Weights of a small mixture-of-experts language model, trained from scratch on English Wikipedia: 14 layers.
Below are experts of layer 2 (counted from 0) of a mixture-of-experts language model. Rows are named router (the router's row for the expert), gate (a neuron's input weights, with its number), up (a neuron's input weights, with its number) and show model dimensions 0-255. Each number is 128 + 32 x the weight over its row's rms, rounded and kept within 0 to 255. Numbers have three digits each.
Before each expert's rows: "comes after" lists some tokens at least twice as common just before its tokens as in all text; "gets" lists some tokens that make up at least twice as much of what it gets as of all text. This comes from a sample of Wikipedia text that the model never trained on. Tokens count by the router's weight.

# expert 28
comes after: ".", ",", ")", ").", "er", " However"
gets: " and", "\n", " or", ".", " but", "==="
router:117163104075146119101247090132141137151130187130129127081125149166129061108099099103161117066161113104174120076049123155118111164153181102162101142104107190167153093155110180155106142092119144146161095128108120156130141085145133186118103142095126118125081139117103085146082134189073175113072075132094096160092121088148165107089123071110106129135130201137113064154092109112167086152074146076046142146084161136180127132119097144140115148163137128120168109119143119134141149092146096102134136136117117106166096111171148101113125150133100167171137104141122147154136119161140075203103175129104046143153051139064096117167124127164085185096145145139182101127201114095157142118152103112188130152163129128118124158142131130123134139117081063114114147186152104149087156135101148
gate0:094127113130148113145169103097116124118106160111127114095141135121162061189146135163137077102125105164164147110133227099116143124152069157115125114096135135185136084146162119059107181088106154151176084157117116177144097128115145151041109104115130131153080127108176122099091162160116173101083160177137131141120163042108141087049152139115089122111127129114116119098154133091169165175128156167117034114083106170128088095095151136136147113056125164117106165179108136120105149059160132143157146121078092138073108150179146062128091147115168170176180121134095165128168139154156130190107095184129175058136127152153114128136082097151128123151119148174163081134080131153127076145099096073145213122133105127143117155082142172121128160121121120094159113098094108097154113078121124
up0:104102161141103100139145168138095131146171175104089166116155125110208127149121142121072127140129114147146202102127150148185097138080131202119164145124167163132104089158121083096192125071116097172103175166120169099105112102118125131075132111094107117222095113131183114095049171100149167142119145148181121124109140103153128136083141167186196072158121130152125170094117096172163149109073142146117102103080140138156131146108097166147087112156158137136119161173143123127090146093079104100174120145093100183108121126140111219141148105119145163154143168054083102115172148145170086105139070116113084131112110146156153136157074128127161111162145153121150121154170072104126131148131032091140158119166146093128156142154160181063135098199118144086119178132150142093135132113147179

# expert 32
comes after: " |", "n", "d", "st", "z", " May"
gets: ".", " ", " in", " (", " and", "ia"
router:149140124065141114085177082131149157146130116134091141044180114122105066064120152109124175159131113140133122126109130160149098165098139098172048173106128121141086116133118138186177080119082118106085124088146112099112120122113146164133116169113147221160109114112124154150118113150052161099060065107142130131091130130082111134161161103135143121155141160159166103101160142067171117121119154110077120114142135110128111174111116144163070173106153166072174167119144091143104137126149151146145132095103122123140130093162085149131121113151085137119156143146057113147134111080101035181104130099082053151152097167055159107134124152076108070153129125171123086120203118143181092083152102130203094142106153151117148137107092137108091089146111143110152170171211141119160181134160089
gate1:107169105122152173124130136127080216182138150101112093154229104117153054178113121124167105140132191156107102093143164124126173179062079144119197123140142113088127105193110122132142155154123132141139129121162141114115115193121137084163146180093084181114143082125173146129098086136195108188100137189119174146131133165075130078084147186090139114103190099139089126165099148178148096110169107154125127066121130055111145070154110158124107144131165139090124156087174157188150121102110146156154177137055131091134113151108132155101100087182123133124121169130114147130109114095151103114172130121120092140115111106117145145055073136170109128161130114109128134094093084121078154113110096098146104173163118126070105096172139129059128118130106102112126143179197135114099183148118149
up1:172110105110131104144144045136133085118128156104121094089126118154139180123077132157088166153084037167134141148076132096125093132141120127074132093116138118112109131143137072092133093110105159108173150150087128170162136138132117129135067106160143110107090153111096136213162142141108120145085165125105174137092179066094130126139116105122126150046057164086168151082078126131117131133122127136107150180146169153185124131085076146104151181141089144166150118056094110095133144075163130080086178109135146085155176071091131093101100109155165080078140131171145131060125196130090145132157115139162138128188136148096107121163140155098227117117117128053098178128169164190117142076142154097154154113051091115160093165118126117086105149128126122097139136096114128090104154130160130

# expert 39
comes after: "\n", " |", "9", " his", "8", " by"
gets: "\n", "d", "i", "a", ")", "6"
router:156150166090144103047224072066046147172133120163052141102116117131154122064045139088118115116114094122059175133133115152131116134169114068170091136161139170148130142101091149144181128132107148133132153077140136135095116124106119127145125113126136148151146111139135135183085123153061166096080114108142110127119158108101131081106170121080182134142164136121130126127136116110142094131103158109085130175153154146124112134052128162174072168121132096097141153210139095097091101150121110134137112137130149116154115126166077093145121146147137100166158106152100159191084103109155071171088156159183005152130107135065067089136150106140057178151153107148186076138147111132128126094142129126236158128125106120113092106138104120111120130114119118139135152159124111138127142165160158
gate0:151142141136075178112199136143088127156121035087131152123111128164168117130077105191119171110168131144153118179104107092131109108128096155152162099138083192140132095122114128125124148128160181131151138113000134121132105069135079168160085057167182094149155133134136132127191103189161138146108169183095123110161074130111073155099099131091110156102179086133107143091174119174111156188131146096108129141153083095130123114109150230111089118191106090157084121112118129132107129102147151012130157087139145152114115105135133128141160175138120142079151126122168111141139081130153082112141189175118152100105132125036132104109087138081148108142143118108112100096113149095148151134144169105124135146105110120121111131098177056184122123142180090154146149104131125127155130156111149
up0:085177143121099147105173119145139112194162151138175163102097100097104118120124136136126132135089078182180168081069206113145064126112112111114145126124107098138126112151156117131096141156117114159119127096125112137138137094154149138082124122140118144080156118146096175179090190187117138146135128090112113085141103141154112131136145120083167122115091196189106170127104101157062150109099130153088186151131096098083161162111083111108156062135112083173130101190122118094164092125159084129094162142092123100199180138110098090093140131107124146095082152067132131080163147137134128161141115137129134078186132060145082142137097134106149171098084138169164178123170129159202124078156087178105084076122178142174142107152107210116133074174170122077083089189129097090121123176109109

# expert 44
comes after: ",", "3", " and", "6", "5", " with"
gets: "0", "y", "6", "8", "er", " other"
router:166069072127128145201067107121106110083097177148121162123126147129147154111083165104064091120103171105127093146099136081168145149130108098078125148056137148127114110146110163146119140131154095125143068140123158080053126161110131133128150116115120120132133190119136125108140096093127138127164133114124182156111096096118119155112174098166091124098177165076096178169172185124093080092111120143065085150194159138105140096082171155110127067166093170080124137123176136138051058078127118141136143106106170162046123134105174115164119110181121118096097119159145104088152120135135137136134138139124175112141166141103083160126127111082097102170100168166067134143148111172134162151113150143118139117206151136117082063133110109154189153128206117119061104152046129152139139167180094
gate0:131142075176138125067162147129134106216135137146109161102147114088115160165162139178172161156066088119109145142145137167126101146106121101162176111126141134154106084195174133061039120134165143112114140098106129125147157188106132128125122126139154119094118127161164184189154138149125150161171174199113180145140143067098123173106143155167065087081060136152154149103171094195159140142186119143067123118169149117147082102124128128118151092142124121095159182143132109067131149076117089134091148119153106186101114149075146134138093168113146107161213158143078205173141123160118110134096124147143116077072105155101104115142100161111139165161116133105101054094131104141153153066104105113156133113147113136155133149146128156127135142122131112117174172175036107099160145165148179
up0:142139175122114093111185093249141080134152104156093114167187110122087121127156138110127089095104035165080147082155146111138113112137155103179063119062116119103204145111159133165156218105148112141133160081139128072167102144164139117083144097115141135108138088127092147120107103161108115135151181108131118081099157131124084116146140121125196140106130165122183102111150141147095132125150127135142124184104133118161168181087145182141116116103159133098098124202087184161179178143133180147138153081179198128132151062114158129152101112119152118164149164140116113126130038098134124160154095130142121146095149156147137102133071105169072142136117098091116070077148132110168172118110166117076149076067125098114161113186128157113123138155129102188130151131117097135084122084120156

# expert 77
comes after: " ", "–", " (", " career", "/", "a"
gets: ",", "1", "s", "),", " B", "y"
router:120126132122142124085151149144161140113124113150154166169092083141133087148172165116066122144144132136161157177110144143081087100126172169079082141096101157167169145095095125199122113143172123118143095200137152136139106171145126195132198147125107189146198083143130181119082150094099148125143153111088132105200142164147093174135166097153142169118075133131107131120167128167158137184146114124130179129083089119083158113187143145117160140134138151141174135170127151096075095106190123122164113111172175130104184150114122174139220069074151112155151082153133177052160121147186085112119105138128106151139163139171127117144132126165110154124113140098151064164063170148127145135066118103184094138186144098130162141186118096108124177125052062134148139132145099138109140162164103
gate0:061124123139103111152087073122134186207132140095104113162143107123065096146125155085163115146144140164133136144099115183136176118138070147122160124169173104143119139122175173109156157108154133191121122105165087145162176061178104095117105156173106135163106130115168109107098178170146165130071127152135142139080136099136128179118145147104114165174185205081139137152167156204144091098096146135105147184128121165082105154123119117130096097095146118082163148121065136135135177169121087126167116119143105083139096159161189159120108096171111097126132132108099161146165131124139094128107169076044117073113142183100104153058144121144140154145100108094112124115068102111137099109123130107130171117101106045188208139145136170059160130125161140131151095077122153106193079130154167
up0:173107150139114101115111078115155176039160057110122187082131126126111113103150147127156139098126077087145134132149084150128117131098123080140197170191134109124151118133136133069102116134129141223144141072175081121129118135086145116131097125133113119122155131104129086150128037097093116202107112132130092151069126135173142122137130205134149107124088075133125118086112120120118122176097083088153156131112152154106128129155144164088103147174091133140072157168148180189140120142096183108111161134169093074069118056112170101129136107113107156086100030139081122153101166138122123125148127180157150139142150096106093147137182139097125187111078156146145068097147155127143162185121167153104110165068114158122097158134144176123230143119121167138087110093128130097134158139084103

# expert 64
comes after: "\n", ".", ",", "2", " in", "'"
gets: " the", " The", "|", "The", " a", "-"
router:110087138145138141091123147161128090108157155118079136162163146079124138158167143131135102157106162153151156092150131162098138109121111119083106134103148155153199113147130116130106115111132119158154106138115130053174087145171158126118115081108098147082198102119132152105173106115142157122141169098122145175148071137136126146104146119089150089212120089112143157111135111174178115174130130148109138091154109145127127117240149090156071082097135140135168107098132118119124085079200166131142132140133157159128124138134149182153200104104174132140108094134150134106159124163124162133141151181139109136099138134112164119111115091148194184047127090143112106103002170156101134132041116137110160152148206088162166145100090092119092102180063120125103061062136098065169120158154088
gate0:150100146132146124102163079126168189112152058165116152037160119126182132112116063114084110108111099184130158061107090114104179144077156150135159170163118069152127135115136105045161151133120080097069160066127175138149120208141127149105165137153101075097102116103160152122126126079109093082114134144134130143153092154154160107105090076113095159132165082121121103178135156106091050145142085127179136131089143061125115149165095147090121102149165122163120162116159123138128103148080108109150168184105138167170116088147105121110116120075086148157150111131126113089167088057126089123108114153148141088121091094130106093144104105166144093138108173135096176096147073111140163150114137103119189108147072180157117105176129141089153094156073207115124121191137126112162130167085170
up0:093106071108068168091179115146126135096143149110076123087173166110169086137153140123154147139138122147086142123141083103083101141061144116127128138122124169145110191094153134118122121147132084192137122131097137113078122115127083162121095131066108152104110137086165202136148175142140145124108177145148140138081150140082153132108118067154106136058187074184103149121120023122126060109118118134058124114170163105141183169094129125155106103066099117124225093072151109119111137158114111121135102154142145122143136116148179167134113104095088134190162145098115143137138154091114127124104147097140112116143145105059136118152066109156172107102158129127108083127097067082112170100130151158108114072126120077165189107118139179060145131176144128135105146141067215142177091108093094

# expert 26
comes after: "\n", "s", "'", "9", "8", ")"
gets: " and", " |", "===", " de", " to", "|"
router:145139184052059078139166066092099086122137093206043111098149121139126094098067094087116159084146118153078156153169137155104105149137141104158112178116131196155157136132170149138137154051099156170156090083112059121156129152133140185136142128145085160081125119082095075126121101142138200133095074127122129140120129095153159097138150164105176093164139134197161138089127172120104125101105166174095158191149086105101104123128099145171095147151117179064154113143124127173113138094147086120125110144146090125107101118145175178165109159141095142170111130162096130120149099147145078165128166138143082177128107161079151127146098100146048114100158145127103048159177120104142106099120143139142193121122194043140151141125108168120126137113131088149133171081151110109146129115152136
gate0:135146184154117095110162143103133122103139101108146126117154076095164097101152108122137045085135143163174122202112174099125120188109134101061139169127152219071133101101155106091058103182133206114161167139143110145155097104132136199118106157119189141106113148174148163134122054196150149175100096119152137118112118144138158092142126076136076088119115130166104101072154134156143128094094094123119074108089071122123158073148134125113063176159133130156165116184153128142131130171162165146073146077153114159176102074077130105091121142107096098111132133082126118109119096123121108101141163120168093180124079155108149121062164121107068119134129138185152117144139190154126141118081105126115112124047150153101092095086090173065115153129104138151119193089136130096103133127118086
up0:132131134165137090125151140102137117096080176137187115112172173036146099123150095107127089095124086108057132116130148157163100177139134112178101073138161178118136134086138088074082060093140174103133165094092113131131119136153111162148145141122138118075117081072106056115091153154092147141115140125153092186151112078113066107098162085142133135151114095208171133046090127172103121133088070066159094123161156125161082124151157129095155148135114163104160079153152076161125073120182134130135151175142144125118152129061115082124089081092104127153092151115141126141167138096143121121130183087135153168196080147163103102099116113103143139089114155157119164156163136153154137191130095088066110149185186122091117107169120113073128135140100091112120148168174103117104075135092093

# expert 56
comes after: "0", "6", "9", "5", "s", "3"
gets: "0", ",", "1", "–", "2", "/"
router:151155125161191105107065182150117078113133162210139144152104171163177141133058192057107119112094195136135121137114130079177142075134124130104072153099129152113151118164119136150068174097166131142127155143082150123064093084100147181157088118111126113132152160140102137116096117176164068077138157122128133142152105123159160172101114102151130122144097138130104132206122099125137143137131148105105083196124113169173109124110175101167165081131135119090101114114104117135086119171146133154105097150161194118121141159077181173127151097060114155092159105144154127121106098127097106159161141114058094172104105151096134159152166146165151135144085141134140147146127107059143129157183060094084047109108202087173145182103134132090096083117179069143127163105148115149133080135136163
gate0:162083117132109117184146082156107116138088145155085100119158107095174180166110110117131121103095169122137182207076133125095127063140133149133162086139099190107119150149126056128092147120090147166122095104157105125130093098144104153093165173137060148127101144178058120160135188150109145128172129160153167088107162122110142128122121120112086117190150114100182111126167110187118159102104128182093161077109153106084105178162137120075116122121140129095171090117126140178133147116162120108194135114158134139096116167138133145161125158167163144196150161108130125107102086104113089155108063088196110146164096143100092131126117095132103133201082156096162135181142028105097081163138090114080148215105115084063201115082101111172097138092152124102130138138095128111157103095123137
up0:122116096121152159119173183116064143148136140161088043099114144133172105149110088131131149142149115178079136125105091114160147069082089116120125156140107187171158097104157148158088128120117053145133109151103156120100178126209136140095203162102141157093066118128137127141156118161158138108179126108107129144134111114141104128099099103128200148127109134129148126128147097203144154170123105130141104139160066104104152070103137158097143111201135166129138119128139162129122180138173117074132170133173206116132135135078148185145150200107126179171149224144141108079184068098130144116129092066138119137151092127106183170196067073194145114103046123136095092171144129106159100175118118136124136130144131070109168111149145137135121161131096108117171160169087136160135097140155146

# expert 33
comes after: "1", "s", " |", " first", " his", "th"
gets: " ", "–", "9", "5", "6", " place"
router:162152119155063071080181111134080148133145142152166130117053113160143099083046146096156142116114120106118146119087116100121073106131124054138064117146130173160077141071105146198181123116109144172094170082113131164150125127080129140135181124120144203130136133161140090171107145141089202086092113118134111131075173094159064060143148119088173064160126090157108104181136143072116118104107151092137184162096103051150134144069142148145075136117133127097131168142128095109118123151109101119146091146136091088168137164119113079124142140153133127123129128182083162146109125149143130130114131115111057118120108141075178089124175161092096161182131138159139119129176100139122110111203131109213118098154140073183155145168103134097129076098135117150117148157187133138085176129126140
gate0:160162210138163152156137090121134146182055090147093129175148128123101109126117175125118137164144137156086101113160141162092134093129119111182144133100165136139148122073118080103166067159141109110124125080089111117193183146107093097137128095131106134108138114144178128127088165134086156129188113192155126154071091135121117126082214132162064148185148105126134104162117118078137116120146127130173196087150187104157195114097141182172127128113159103126138117112100133136131142056189124124125076133086127161150128152121120095149114049107124069101183129084131126136163148129126174143155119138098169087111143106148100108134100152085121084142102143134140217161144128174128149135070134096113119164145128033139118037153119145075061133150191127137186136113121137160087086135123168
up0:156103174090103136130110137090168174084081168157149128141124170159087066172119110106120127076102111137130120124168091175105096161151117174148229104068141211156212133102119080158070158105187124184164151137089096142127177101158114100145110130072117191110189122084147125106180129122084111153129061165149099109113163114156104124145190105128152115132156153084143052128162093110153089069087167106103054103086094102157128126131088174166132120144144094070147159064187096186123097112156127123123110114161100110138106161137160133167168106168115096124146117117106159149172143112092147127134184143112165152105127173195165134113167123094154103180144137112155141151136129082062147107113164113107098086141152129115107128075126130084128160120138148133136116149133127115127182100180144

# expert 34
comes after: "\n", " and", ",", ".", " re", ")"
gets: "\n", "|", " but", " a", " an", "D"
router:119218158115153138123159106119138119126121118125133116136208092143108139120124176142143079106144134124125158178192121124082093127139120141173110110122154126125116166112125089095130118160118184164125104106121168111136151146160190084118107118134135118127059074097116122151084128110152106135054120207103148164144191138118160088117145159074123126158128111110114138152099104140129145135114140172144106132137119110134125102160084093146103138075118116114123102177136111143091069160123114109055077162126098112199077113183092111100047098140077099180112155134137214157117113169125064201109155158083146160109088165046084127079136102100119168084113124118112103173079105135091101143034116105145175117118147135145035110188164158140119156175152141143143126088136105096075097101174116
gate0:184122186117149155103147116064112165145100116141138109172168165144128139139102096136111043130231100095154089136128089195092137104128105116066168206140153160118171070156143151137112103086128065130124128159103094110125173115150096180125151109160139115106077149123125135124151183117102150125122169139076112084099082132187114130093146175110152145134110115158094122127096183122105079155105145156171076159097161121066150143165175138125135135108108068138200081139087160125095134146094133113130131135081106116110078079082084131114121146112219085124113160139131113151189084136143134131143175163143110128151160148055167130117132152144086176120165149168077153098181116127121097144123104073106184150118126163087099153092163147110088101153063179173092137148129154101164076144138147
up0:187140120101155120127127160122170153080172119110129123130079122132156149125079137127098157139068116131206104136133083125158121108159143082138163091142099075132085114093121092054160169208077139078140149158135112140087097092141150149134015141107103176143088109126119070082082128113131190113147095142088116138120094146120153107109117151148087143168142168095090137170155110152124121124139115122116144095098146122123102149176124100100160172162111066169065107101131121070143133164121048138125168117121171090074106110089134100096132211151147122093146089044119130122093146128092121081124118125142133153146100098157149053130155214130122133084127111110102109184114101146089141138132168132134192096099144140106124181146066140084142166186191057120148096146169142160111133106115168

# expert 15
comes after: "\n", " of", "1", " in", "'", " with"
gets: " the", "-", " his", " their", "9", " her"
router:160100126068120151136175132092116107155108114147092146177142158118160142164131095086172089126044054114146131111157157202098178153054070106045112128126153137154110142201164151107126156124096160125156138101145089163161098137092112099185118130131115115146118119118120111117178167093202105122152123121155114109142091112170168101101149164116177158181125094088128117135117141161157152120088146212115132150092128171089126126150173122167168106116133109139130105113090164122177169156123135147103151089153189145119187143136115171101127129122164128170076107079135101131109120180126139123171159188110075114114166077126126137153134112132044174100140097091082039155100143113139090165111111182139151166091130148114113137096111105149087221084107058138155140079104128117136125131085183
gate0:072137180082114094133133153134187164207147168104117102076118137115063115098150158132167146100163151131148159110122101088110159121160154098141105152153184127102152107152177150076125066138162124129096108117044164099186116120116063133085162151093165150179071136054149115109129051109172134130107142135142157076152142119196114127122076091139083106161209148139133096137117067135125101137136158086156157194164119175152090163107138165093135077121133167114140203125150127170129139155083167124119139084129136143159142068134167131158104096125101120092119184151076108130156102118115067086059145142095168113079099185130163127138133137097123103119127167101174123108189080140101091099136101117169137112125110103100117160150131138097193135156115083055128126154076141108154143121122163
up0:112076142132105129058118191142119183134129158109118162090129141172092120106185153131137120179089146153159153109144064123141130172153097108179151127073156161150057108119142115101108116130103119056066123085116149127159107135096103136122197080130129117169135138130156158160143088126174127099105084088171173107130111126094156156155125155135171166136143115172047153084094057136095111080162151126073076166147125125131202077145145130149057164099163161175168153144117127120129102139092146118102156119113159118149137074112128097099111104069073129145175141123114116152107180176088074110135138142097125155187158155132176140113151181139105092110088125100129118093107144131074153088085095189153131146166106131175149180169115065123145111156134109096135138173196079108057086172164126

# expert 53
comes after: " |", " ==", "er", " R", " G", ")"
gets: "\n", "-", " \"", " |", ".", "/"
router:147052140101149096181078097115176117125122115148222134137203149132110114144149122067112157167077104133195140133082103080124145151142158119095147161077125098112128196136121105124070172171153128142133146143147135113113190105112115162138112178148143118154148142119165099161076096115162100116162157129133154115171168173170104127143179109059128125105129140107089154117102076144131093113070136115171069149154167149090149095068142145127201068187110184089130099108117167161139127113094148154133179126120094135101067113131133108130097125082087130150075152120135108129155112089046106182136148114053130101058207132084123092121121139120133087086132092169134120186127147149129079148168162138123079090098103173093095113171092132109099069102116087147118168135170099117144122119097139
gate1:097123154138136142150099102142087141184117045126126074107152160113143116164138075130165101150134131145113068111105107165112137036119081068110102109112108118146160128211179104131145164159096145136151111094087113162148190118122061108117131132102130140103134159106154116162142147204120096109059081104117095101200151126108115139085157203172121106137151089151172165120103130126158076128162096085118145144115130104096158153142135152135105136157159100132091166116135150163106128078131079204130160120144123164163131149133123127163104148087134199099126158066117175186065110106097119057119099108102115152097127140082168127158107114089079137133098134099074200124111118125174114099131102059081147082144131162090097111101119171117064116122157173115082137181161180093149161178085105
up1:120135126179112170120123124155095119183106138104110114105097036107100130131168148112171183121120132136071136131129103194061135048097147138106126137094133110125122118111114157084108091096147088128108119138112113133115134101129184119208098133107201136138146163126175075171123124092131133129152117111138088154172131114133092058109165091119107161128098135102207090141154108098105166168139097132200108137144141123102151147152151073157146189115146115153116124153153133096061105092187178160107134092033191136156108167113140139109116210169135191134106150063119107120034093119121129129047150090091107168178129133094141127125122105111088136145073111114101127136106126142120163122163135095155152070134154113148114111118145079101115204123138131165179173133128123155143120072052136

# expert 31
comes after: "|", " was", " in", " the", " is", " In"
gets: " ", "===", " a", " an", " been", " New"
router:146171130103068138081168129128153171112150120065150042112140101103079182165063202170148138124097139149114131145187122086157150122122117159178127133106130132199125115145115165089145104136147143150108155107193148120142144084172115126157113106138114127115129135100080114130093174148076148137109173109135110106066180130137174102099109102081159101126127111138130125114170087103113053076059166144072128084090126113123162086161102156125038175118114151194108114126123097170113142146039101104121124166107156155141092123157117091123079175128128101150117128138081114175080122152147069170071086123135128165130100119061125119151090107106113133122116131127150125162153106120098111133146141141104140132042161056100125187149119171055082160166152144121064129132125151050107132102150128
gate1:121100126134150122109180127103148145121206132136049081166131170164121094124099149094174155123097164164194087107166127122139113063109121080127150134130171112150080125160116102140131199107188156109121119144176110132116187086168136102115104153179155077110094061121154132067122177082114128119093138155110139131104132102115111130173122142131136107154124074217116110122172225180148113054143172092086134132143144095183108128140124125083100126114200134072162084148127137160129162125101132105068154158162126180109132126165145076102151077140097143155143128145147124141156058202168112098129111144157106066104136183091119147112099125118146163144138134126126112150125159140066188189110105124161172160152108086145136139095152137217110133083125106119110121175069139101164141152165137
up1:096112123150133107130147072171097096159090152078138115125098142159160212132125088120101138155153116096064095085127102095118126177093109154109100123110110107115082105106157085172111114160125115104125093112139137125054107125122167160126113167129136088146153158130154121129209058152164138110171143139152109117091076131097143121142104140191130134134073124121106139181145124127114161175144136176166102168175165149081172076138088185157095136111070204144027123100150093097144081036085135121116165157127065090111117152155070148135107167124138125137126129123138091152119146089148130212106148225114119138164057125149118190163150181155114169118099109112115150158142090153163105186143131113119125144154092176124179143144098097088152127116084114094150180137102099118074113126113162

# expert 67
comes after: "\n", ",", ".", " is", " (", " where"
gets: "|", "-", " The", " the", "The", " a"
router:119147122109183142105130109140109165126147097138072191143069095138129129079132159128172097126088153132132155135184108167127146090153127107106109110115119147159138117156104111132116125094131147127154107171118137077143117129104120147117131146190083150103160105098073128143138131083170124079104161123120104120125132163138159167100136161046129134090132116126108114168152178147128099149098135168131162122224113158124115127166145133181138111090131132123083122150098138098087161126183132078075117160149133125134135122128176110123188121085168115175131097147196084076130116139115160178142186168094110119163138133092069128115124080185162228027129123135143092123076183201069129109000100114124136126204181139133126119149142124143127118117119092128070085096149106166096101180152129
gate0:145179098087120127142180151164087131132091113170082120125112072081151143140090145105132183097118139150157155150106105128064122109121207153118111101098070145150099124092179186151103137124106156126191081131093142082138174103100172142106155125158115158134155100115091127067187138116077139153169165103133117096146197067114078119141170121108100108129117155107127096106152158106162073121122136136081167137130116122114129140151159107138125102082153098125030108110167109185145181145124116188132119100154193117153069108145138122127140130163124110205118127137061151122103174113145191115170132074099155022100159136097094119172150064110134185156108147173133107131141159134132132125126187095116096130131130122082191137070111133152171069096182133203129142108135146154136093156091093
up0:109140133096142084093132118112083100129160106122088107107090065125112161113118151171129150098155217117165162099158062108085105185161105128139190115157156145155130114130129150125079106132100142110103065155130132082175128144092083096065110151113138151138187101142123122119151113151109061124176117150130110079107123086134113103128139111092129129147106070159166131136128148181147155101159137136175190169126153151093117107097113111098114122060147122099161098134102124134124177249067076087101157079117135095137154115127140142119168186112116131198105131165101185110154168151165126113172157094091141154136186152101123139131111128110116177120085144169156077125147053134142131150128163140095094172158173101096160124048065106085156132167156083191101137135091070157180120152091170

# expert 29
comes after: " ", "1", "2", " T", "^{(", " Fi"
gets: "1", "2", "9", "5", "6", "7"
router:186145133176121154148165135111156160150071107107108156121124173097190117179150088160109101124192120180166159113140116155056152101124117163116160166131120163120120011150133114060123099166134131126137155089068111145149222157118118111062141149097144149112084105100156146142173101105090097120148177166156116158133151111113127148119139151097085120147135096202109164100099154167119101135144125096139145084132103093122146148167177141130138123124155120151102158128109171152153134160103124187145139162141128165134082149132087089105129107087131156137127129111120142130163082113153140017121113150181168101074133142093125071121073145170169116119052169099128133142109118158110108119086123032105132141107068114126136125059086129071127146194125145127110134108081206139188109146097168
gate0:138143153146105179108114116127135132101037070122150117136090170174138143128149129117137071149145112129127097103101162145152102156051133114137176103104169126100152136167116062144126156184127155137053135138125128172106170105139135152130159117188162147101105241156164182152151125216133068142148122136181140155150127151131124159097107179133134133103107094168112142136115142072108084135108101131166150125184145140119183093121113165087134097124115094131140182104171151122123112173128142124105146130123117059134162158176142077147128114120129103174105168123136140129176149095148104158084135126115093123120075103085100172139133102086188164131144189143090143200128058095093092086102122197140117093137117147120183170156142090049196102142108106209105152154095156082145150134173088
up0:147061147114120074161182213090106179152066105131066136130121099129131094171127149091086178143098116183159109144159049086132133128071086108067126094133124083126119087118158171125109136135122108172183109096127121107122121154109085115103109057136147116150168131140148104148131097127122076058127145088122103170104130156145111127106149099121091134160156123153153086132064109169123136118144148159091111134110107082170141085114154112140150119098146191068117086074116147143078138105086097189109107116162133147153144108100116148119119137081118125101120127098120103153119155067154136172140122155120198088090157153142146114216083115127095126127126067234122094112110152118102122148107107078119147106166087107162049094128075111071148080125092122083149111091145212154171112146157127

# expert 63
comes after: " the", " |", " The", ";", " their", "The"
gets: " ", " same", " m", " station", " end", " club"
router:188217191156113099105095114187123143092146131116145088123127078080109169088122130149131147194128144163166100131094134141068079073141127118119117086135118123144095103057132151160150146167107137108118114196132173120137077095176141118126165132093157158099122109144095101123183164090090224162123144088147133119097172113129104131151126116079110162065129095121165144128173118100094134156098145160120083149143117106107153189131143143116092099072136123167145100150183099132073092130137138122145139121112103092124095129093187103138193136112127110146170124132150130135138123143092110080125163105146129164154080114149163143110174106123180169177185154155160177139186131199115076148161049121171102085148113122126146224134096120093058176143110105094156111138128132083145138168201090
gate0:073143121141125129072125134103154143158072088156122152156153124127149127128117098192133092186128118185113117228119115129098109160102106131142128158104131136122148118142129115106122133105244164124187060122138127134124148187130140137069161166092127076125189153110104106137172079122125087184119075103133092158125154099061174080167137147074130159082116143132091146122153085094143080134160170131100111120055119091109126135204079073056077115121174117131085091127087154153138162102132163126122142094123138132222095145157198132181141099148136066121159178175125144152146116146106125112127133122140177085098134085123146115115151100080146075167109082079149156130167091127152151138120144079109080148100117126125134170153183125117132089158131120131135206154137143099144083173144117
up0:102144140161155128083116139126124081120159166144156182102151083141085146179181070117106115143104129139109170175147130145171092097156117153184083088121141163139133085074095114178107075125167113147119094118193196173127102152101098156109157131119138140118141092141063166161111143112243106131149129144179147085112126129090203088160115118089154126116106135120126160171111154138126112177151148088138112103105103112128055104164154048091086086062117118158106076155119151130139092118062135136144088111172150111135065088158140093106145119119118120152114187143125127102128107107043111132043151094136067119129136183088168123121118078139208118136144067095104126128129066126152136128146122071129122110098118082159196144107121147107142092162092147138166164106162119097117115167176124